Experts of a small language model.
Training: a variant of Muon for the experts, 632M tokens, 6690 steps.
Below are experts of layer 3 (counted from 0) of a mixture-of-experts language model. Rows are named router (the router's row for the expert) and show model dimensions 0-255. Each number is 500 + 25 x the weight over its row's rms, rounded and kept within 0 to 999. Numbers have three digits each.
After each expert's rows: a language model's description of what the expert responds to; "comes before" lists some tokens at least twice as common just after its tokens as in all text. This comes from a sample of Wikipedia text that the model never trained on. Tokens count by the router's weight.

# expert 42
router:499494503508514495521501467468539514539492539479515503454493513554513527464526521457520536461473514522512520486504551477507488517479502490505525479494520518506493506494477496467494515509519524483504515513490523478514508490501555464511482482480509531519483510486497536510487483452503495459455490528509468481474488451493488458537476532455510466462506454524542476541521525531487474514559474512475504473531480525527467481484537489471514512461547515511514510466488481468498498475495471508499499456490508479479507521489541503488508508495522505456465452482459540504488490486501508495514517512524483495508535482448471540470537494486462515501508463534478493526488468484483542457496518546515526537523541494518520476456426526490517487480485481493516552506546483509478477505527518
Description: Words within names of ministries, acts, commissions and parties, including linking of, for, on, such as Minister, Amendment, Regulations; also election tables.
comes before: " ", " Representatives", " —", " States", " United", "ulations"

# expert 0
router:536513454538485475486536506480520498511531504502512499483508464492474552504530471467540489466509490490509511492439508548524520509498512489495490470515529574538468520521504517479492484475501489542525515468524539510449494493451496491473475478568525547480520494513466499472517529518488527497469537548519499452444501547480507491507482462516551466491466525503499542498512474493465461537490510520532481478472502497514498512484527479506477510496513515518486481478478500501520488534489546497497486495501509468488474479488506481508468539497515518485469456526485438488496517511501488517545484548497512531479512445461529509474517495470509517523458468495541484531494522473507539494515504517500505478482525538535486499527509524469470498458485463498509515496542494498480512484519471
Description: Separators and small numbers in sports and chart tables, such as colons in times, dashes for missing entries, pipes, score digits.
comes before: " ", " |\n", " |", "0", "|", "00"

# expert 5
router:480504510518501499469493490483533495488502503520526513513504531496469460497482481472481457516507540481520486501534495541528551476509527452472457519522479533512522527518532485491477553512476513487508495483495525499497499520480548486531497469516545499474520513480500479500504493507496472565478494497456515451527485542441523515543511456501545518496504472508524478539511495496517491529490481472523480487491469490479519494491474483514518525493508465461507507510488556505441519523522486530539514516476470494532505529535511506480477496481439536494502520511497476493490515544501464524466530452489523504496495506483515469509483527507518503469456485509490540491430520473505448464555465520525461544457506540509484487488535522513472522465490468498512518510503458475491515543483490
Description: Line-ending and row-starting tokens in wiki tables, such as trailing pipe-newlines, separator rows |---|---|, leading pipes, and first-cell numbers.
comes before: "|", "-", " ", " |", " MF", " Party"

# expert 8
router:519505497492553525554488485465507509473505516531509474494479510516489504522472466492473467532499476476468520481519499505513471535503515473495556500502514494524488468492498478521479503527503460485497470509510515558484501541467511524494504489458467490482508509508538456509512482478524522459520515536540503485478509441517536492513585518501495467508477485508463512508512528485458508504528518462489490532478446471493519465452508472470480511481512539481537498511462505489531492464477462492489537474535510484481530502501518532481478527509527472533474566476480499498487511479510457495532518515468519464453493498474503535502491448493526526486512447528481490513510483498495488498535513567490527521478478528497510479514521542506490502524507500473517530510489535551489519470509449
Description: Modal verbs and infinitive to before a verb (would, could, must, needs to be), plus digits ending years in tables and lists.
comes before: " be", " |", "–", " have", ")\n", " make"

# expert 46
router:505463501531511512484507520457475518485464475502496503508529501523535530523473510516468505506475510554491479492505492479494483522545455510539536512470488470458478503512482492533493485467478529508486532545480497467523488462507504526460453483488534508566497541510525522489480479520479522501492504450497523500512516497529480500522455482511485448458525484483546477468527496553497496489491468507494494492470529522557493512488482510464490515521454547442446475513506521471529522524500494510552442496508542506545474497473468504524534492484496477502495513526495516486535486504520515528498493449464518504490477506512507545540484502478505480474499535486506503489535489524507514500486505469531496498471526496547482508464484505473529452543495479528454476512495506508508459455523480
Description: Place words in geographic text: County, South, Creek, River, California, and the comma after a county before the state name.
comes before: ",", "\n", ".", " States", " and", ".\n\n"

# expert 16
router:534515493502511498501496485457541508493553526497513479473541501458535520509518520504506466447450499512471508485497500465520477543495540495504509494466516494465496549533499487487491501479500534519504486501478489502480482484483538503522500547491514541465487504526520557488482526474551474446519464485508471531495505487511531521481482531470478475540469527536516487494502528497494527498498491459474466488526552531478486484516514501475476537512506540524525485484525443491508486506474457514485505524543506552493553504504558481467532530482481493486463502454509478484492482496504479528478537474486508520454487490462545512522483484514442511504528479479508497457509486514503508468498502462495496505500480508489511472533484553568506466515481512487493547542518480486501519476512509
Description: Table pipes and separators right after a person's name or title in sports and awards tables, plus surname endings like ović, sson, Jr.
comes before: " ", "-", " —", " Episode", " Nominated", " L"

# expert 22
router:533528467492509476550519532507507509513475536483525481469477491494460548505506478499487453521480451503507485483474520476469462521500519536491539492463514493495496501468497503457488535505466521491518483519514492505477527534538486483498555521525497523487522503469485536542501515458508485455479496506482488488491521483460539482519563569531478485518483513491511516505537523497473503502556486481501507482481499465487512447502498470514469472516511510513553501471539475477507513491504488508495531486538463477473562475525502498502536505525494496473526514443486544467507473476504503546504475483475522482485508457469501477455504491535490514508491482511484497478513506515483514528491511511494453515573485485521489444474557502524468467524488504500513548465541522512497489502508484
Description: Pipes after dates or numbers in tables, plus auxiliary and linking verbs such as was, are, can, could, occurred, consists.
comes before: " ", " not", " been", " —", " +", " ."

# expert 12
router:504475527514495486495501529493490457465513492505465532525489497508498475498483485515510494496508521519454518525503436486450485477554500526504485510508504514513473469490498477497534525517463472458490510467513459499450464489504465490481502492526521487519517456529497487479545538483522519557499506515485498480513529500495522524531492474494490538547490439502480480494488498521518503491463541463456517529491465500509485528516526547516463498480495469458532488518470515505544513481500478463480501482510458487551488505520502479468536507477472532480526515468489517526497497520508527513466538501539527509532515495501492475507503492492517475527498514504514534457503508520472449505500502497498488518503492492538520554480518503507536543416520538516508439457460543511552544504500514
Description: Verbs of saying, thinking and acting after a subject or auxiliary, plus particles and objects, such as said, argued, felt, out, him.
comes before: " to", " in", " that", " the", " a", " by"

# expert 9
router:481514522489527486501514504506472511523530462477456485497528485494501532485489492466517510524533485498469481501551505503497457490543496539515503516486535528495516536494477509529515457487461477498471510485544478494533455446533471470470515459460474525503529523462507484524494541550475528545510485495503514528485502451498477554481545497509472540524476486447516525510522531478498514505500531508498546510517504503502498508462452489495521526504503521464481487520487528488510511505512494533467519472494448479526504455497515522475516496509508543522498518458488496493468502503560453508460521477466468524480501472506499528493490494524463487477476477478567524531497515490461524470501531465528495483514497486529466511550494505506482529525524443510460474483481535465508507485507512
Description: Prepositions introducing time or place, mostly "in", "during", "on", "throughout", often before years or "the", as in "in 1962", "In 1929".
comes before: " the", " ", " a", " his", " their", " January"

# expert 58
router:526485534549509490504533439502517465524489508463522466553498483491468484523485478501524558541453491476496517489504472503459494493507500485484495503514482502513513458469461500484460548492518526500465516526493495463499509529535489458488526506501498479535493530510470511514488525551482472507516516479512566520527467499473541511495505524499496483496500497470488533477475455497450517484470521500490474468525483519496502467520534512495497534545553536499537490504443505474533487468501504474495550504478453459478515501507507509532540507501549497501552484477500499535516487506499553448521447497521464500549480498507531508471477502516472498526521544483474510507529482485469495517505472470509507508454514477456518493519498514480437523509495511476481495500486530522492490495521510
Description: Subordinators and connectives that start clauses, such as that, which, when, if, where, however, often after a comma.
comes before: " the", " he", " it", " they", " is", " a"

# expert 62
router:459494534510491488496544524539525496479514503490525500547520505537488526465491490515489501479527472482523499510463540547535511468442513512507490520450510520530503462495485466503515449525522492495468470512496473507492505495500480445454509499455491509524501562537519518527467524453515493478487483496481476488499489490486517525510519510467462548540480515465505502501509479517516544559493494500546452528464479507476492482466460464484515508541526461493492482505470503492526485480484528545516500543468485492510527521484507531517465499500492481483493499549490490460499511455469497527493495550528497509490508508494502446487526539546473485488492490490507495527527466510521482514504506531475452461527488474443501493515507528496501464494487514478491538517548459514480486539525472
Description: Wiki heading markers == and === after paragraph breaks, the paragraph-ending breaks themselves, and first words of new sections.
comes before: "==", "===", "The", "In", "|", "-"

# expert 40
router:495516496508473524551457513460482499522500504473504430501505446485494526523501498476489479486544535509505484498520512466492452513524517499478498479445497501467465475452509537504462470538497486498551532487468517514473556520505509465477536496482485499476452511498482487492518516486481517471482546479495501542491527502461526520492489555499457534532513515514520448538535502475489516456533489510537489507472515469493480525478509491516498536482528539537513537487491475467459505468517512509512541514497507473485522539496495484517518532473549544491476522499526514470504522479523482491493475477458483459503486502477487497557463477540489464477501500520477473513504486509503482500481506530496515500515500489535539496518494497475439498535483514483526513481550524483543475468486528
Description: Month names and the spaces around them in dates, especially in tables and timelines, such as 7 May 1999, 14 November 2022.
comes before: " ", "201", "202", "200", ",", "199"

# expert 51
router:516450548486525519492542523519490507484494552509471501565504519475499540529468524521463556532457466478473516513510508479463492470496493495481472512557493517464545489484476541491508495554473490499515542501514475516539517511454481518510505515461538493493505483536505508483502511511507511520501547488508521507499498534515479462529497490466503544501494524527502506502497425456473489526492518528491490467526484492532531487510480468494482464510498520448498490462466486523493477535495473539502500491509514493496506516481502480529498470490504511481549519489552494526535509539494526490516503496513484498530474529458467495458498487494492474494511505481488522498486449470471565487480533528478498504488533438438510506502502468487537521514521458485489465497523478531476498523482511
Description: Sentence-ending periods and the sentence or clause openers after them, such as The, It, However, but, although.
comes before: " The", " In", " It", "==", " He", " was"

# expert 63
router:519475495543512446513482469477519499500501490469536471454502527499518510495491516501511515474545488508523505489460502517480489501509485526497549526507518471514495488472462536493475533493490504442472458516489533536520511510546478488504520508460479499503468525469505531529485490506554520483472494494459541502474464492507508496552531570476451530500523502503484507514492519479468507477554490491510492455512469465480499495523537493472477488539501522524561492484527479486542486473460484498485526481472519487453499533521489522476496459483492505498525461430477528445480458508516524482533540531485492508466485532515492474447505479489481502537532484500495464531504526507519505499482505510557518488545507468482525511510515504533499471492518532492523532504513484460515475491505507
Description: Nouns for people such as women, person, student, daughter, and "with" after a noun, as in "a person with".
comes before: " of", " the", " a", " and", " who", "'s"

# expert 29
router:512492508523473528519485544494508494470491526496511506508483533489467471508520464432474467523550491505468540494488512531564490492497482508502496469490489537491452474517514489486483524543551453496510514499519502491509467541510491517485494518485486485506487525511513470537537479530505529521508511499477552479499477478482505493490513498505528506483494514493526552474477496516478531492521490529514534473461515476506475471531507495513463510449480515542511508447538510501454492473483455458511542504451521499500521472520476438507507508515512510465486519533491547571449458481492479511512489471459496485475460509519499486505473485474486514495535513511531485479493490511544529473503498470458488522512461506483533504549467522508466465469479511478488524532518522546500522505468523
Description: Leading digit chunks of years and long numbers such as 201, 199, 198, in dates, table year cells, and ISBN digits.
comes before: "0", "5", "7", "4", "8", "6"

# expert 14
router:540491460538515484467489524502540472485465509523512461523552475465512538506498494512519483471451500508524509475470485495479506546475533526493493525498515511480500538481553511446491519495499544487531498488496471509498490486518497530460550511490489541496486520449493519491523540538529478434504509486475498475472499497530536495493517550506459503515467493496502519526494540457509563498536536496539451474508484495477502500515538466439472464500516534512516508477481480453510509494478479551496523499529528470474505531496491496453508519493503504467534467464504509527493465483528533509480503506486489490486486503483434492464518530532466526499487474539500453503470493546501558541500505506511489514503486485491497479503520526519509484506507507505505525493538510474468474500507471
Description: Pipe and semicolon separators inside data tables, plus header words like Apps, Votes, ±%, Pld, Candidate.
comes before: " ", " |", " |\n", " —", " %", ";"

# expert 43
router:472502491540505501446503502468525475528528443514550494538482516529456512458473492494508492473493496510487488530440500530528502498487541460509547487498502523516496502529471503460505532528456516525515446521513484524473488507522491506474455500517490510519492511497505472455491498517515509507533443518558483504493467499476489469469505503470510481464505484523493481453473532509472512488523497522522537520481543498491489516504512468483475480547486491528466481486571486462516512491495516494481473537504508541456461509563472522506538495481538488524498485500497463474493463498470496517533532518485481492488523467512502450504469505511481500478504503509528458516524535475476511517481517502523477488514451563493539534504523516503482456551468471511518482521494497514504523495469508
Description: Occupation, instrument and genre words ending list entries, e.g. Cuban composer, bass guitar, hard rock, footballer, politician, actress, vocals.
comes before: "\n", "\n\n", " (", " |\n", " and", ")\n"

# expert 2
router:483525515517536508504508459516498513533511478510456484428504449482521521473509531505543557485478518522514498518506501467442514526499502486453479471519491491439544492519484487518501550488488526511447488449497492466481453494559452555479483550487518515507538499536510503512459527499528520540530529494519515498517473480501445475479476497509517531531489506506489491475474509495506492512523515497457504499484524495504512509544480527495522493504479454476531520525538522497514549519508536510463469481514489520466454485492512537551529500531481473510510536473494455476532477488522479486490496547509458486499496511522510495522539492495508503474500483479505545486499475451513468452506514490503487481513444499477485523508481504518515524523521482505488482488507474496511531512483482
Description: Function words and verbs in sentences about a person's career, such as was named, plays for, elected a member of the.
comes before: " the", " He", " a", "==", " of", " he"

# expert 13
router:466486499524486497493547483496536492507493534521545487484505514508497528489490500488482473481486489521521470506460477493523517540507526494456517474483514472471510468492480537480487496504550508476504519525489526498485539533539523499506524492492523506496458522500516483499502495465512503434513490507483523491499518505502531473498504510478499502453534487492497502518506544475495505532547458500509458466475518478472507478506546486500511510520469555532537497476535456499517502462453505506493509483486527464486542541530470516433494518485483514452528458480500503467511465500468487476474533499465519476470491519498545469493502542489493550535555471503489440507491509474521516496485503510551528462520473506553521534516520557486496499493503473494516537514548539485495457478477546
Description: Nationality, country and party words, often in election or award tables, e.g. Portuguese Communist Party, Republican nominee, Chinese, Liberal, Conservative.
comes before: " |", " and", ";", " |\n", " Party", "'s"

# expert 49
router:494515469488480548491500512449529502509525526553519518520521486462487472494493511501467500458484481528519497473474486527557484535465501483504510509476490479509488485479484514553501458535497508539501508449471527508524530542533497488489500486538474467493496529448519515477481524491537491485490490458500463523503485484478506486536497518498522498508521470525490445510541484484504524494521502499527490486526483557506481446471466471473543492506523529510500478481522484500525528457488546497482551524505548526458537485468514498495515531518495499517478516509461491482506464463517524504504501548481474516483510478477497508466469543545477450476539468507566499525451486496507502498502477522506491488507489522496498472525481520560475490480463496482529543500502492534470454487477490
Description: Opening brackets and the first token inside them, e.g. ( before abbreviations, dates, born, numbers, or in table values like °C (°F).
comes before: ")", ")\n", "–", "born", "S", "201"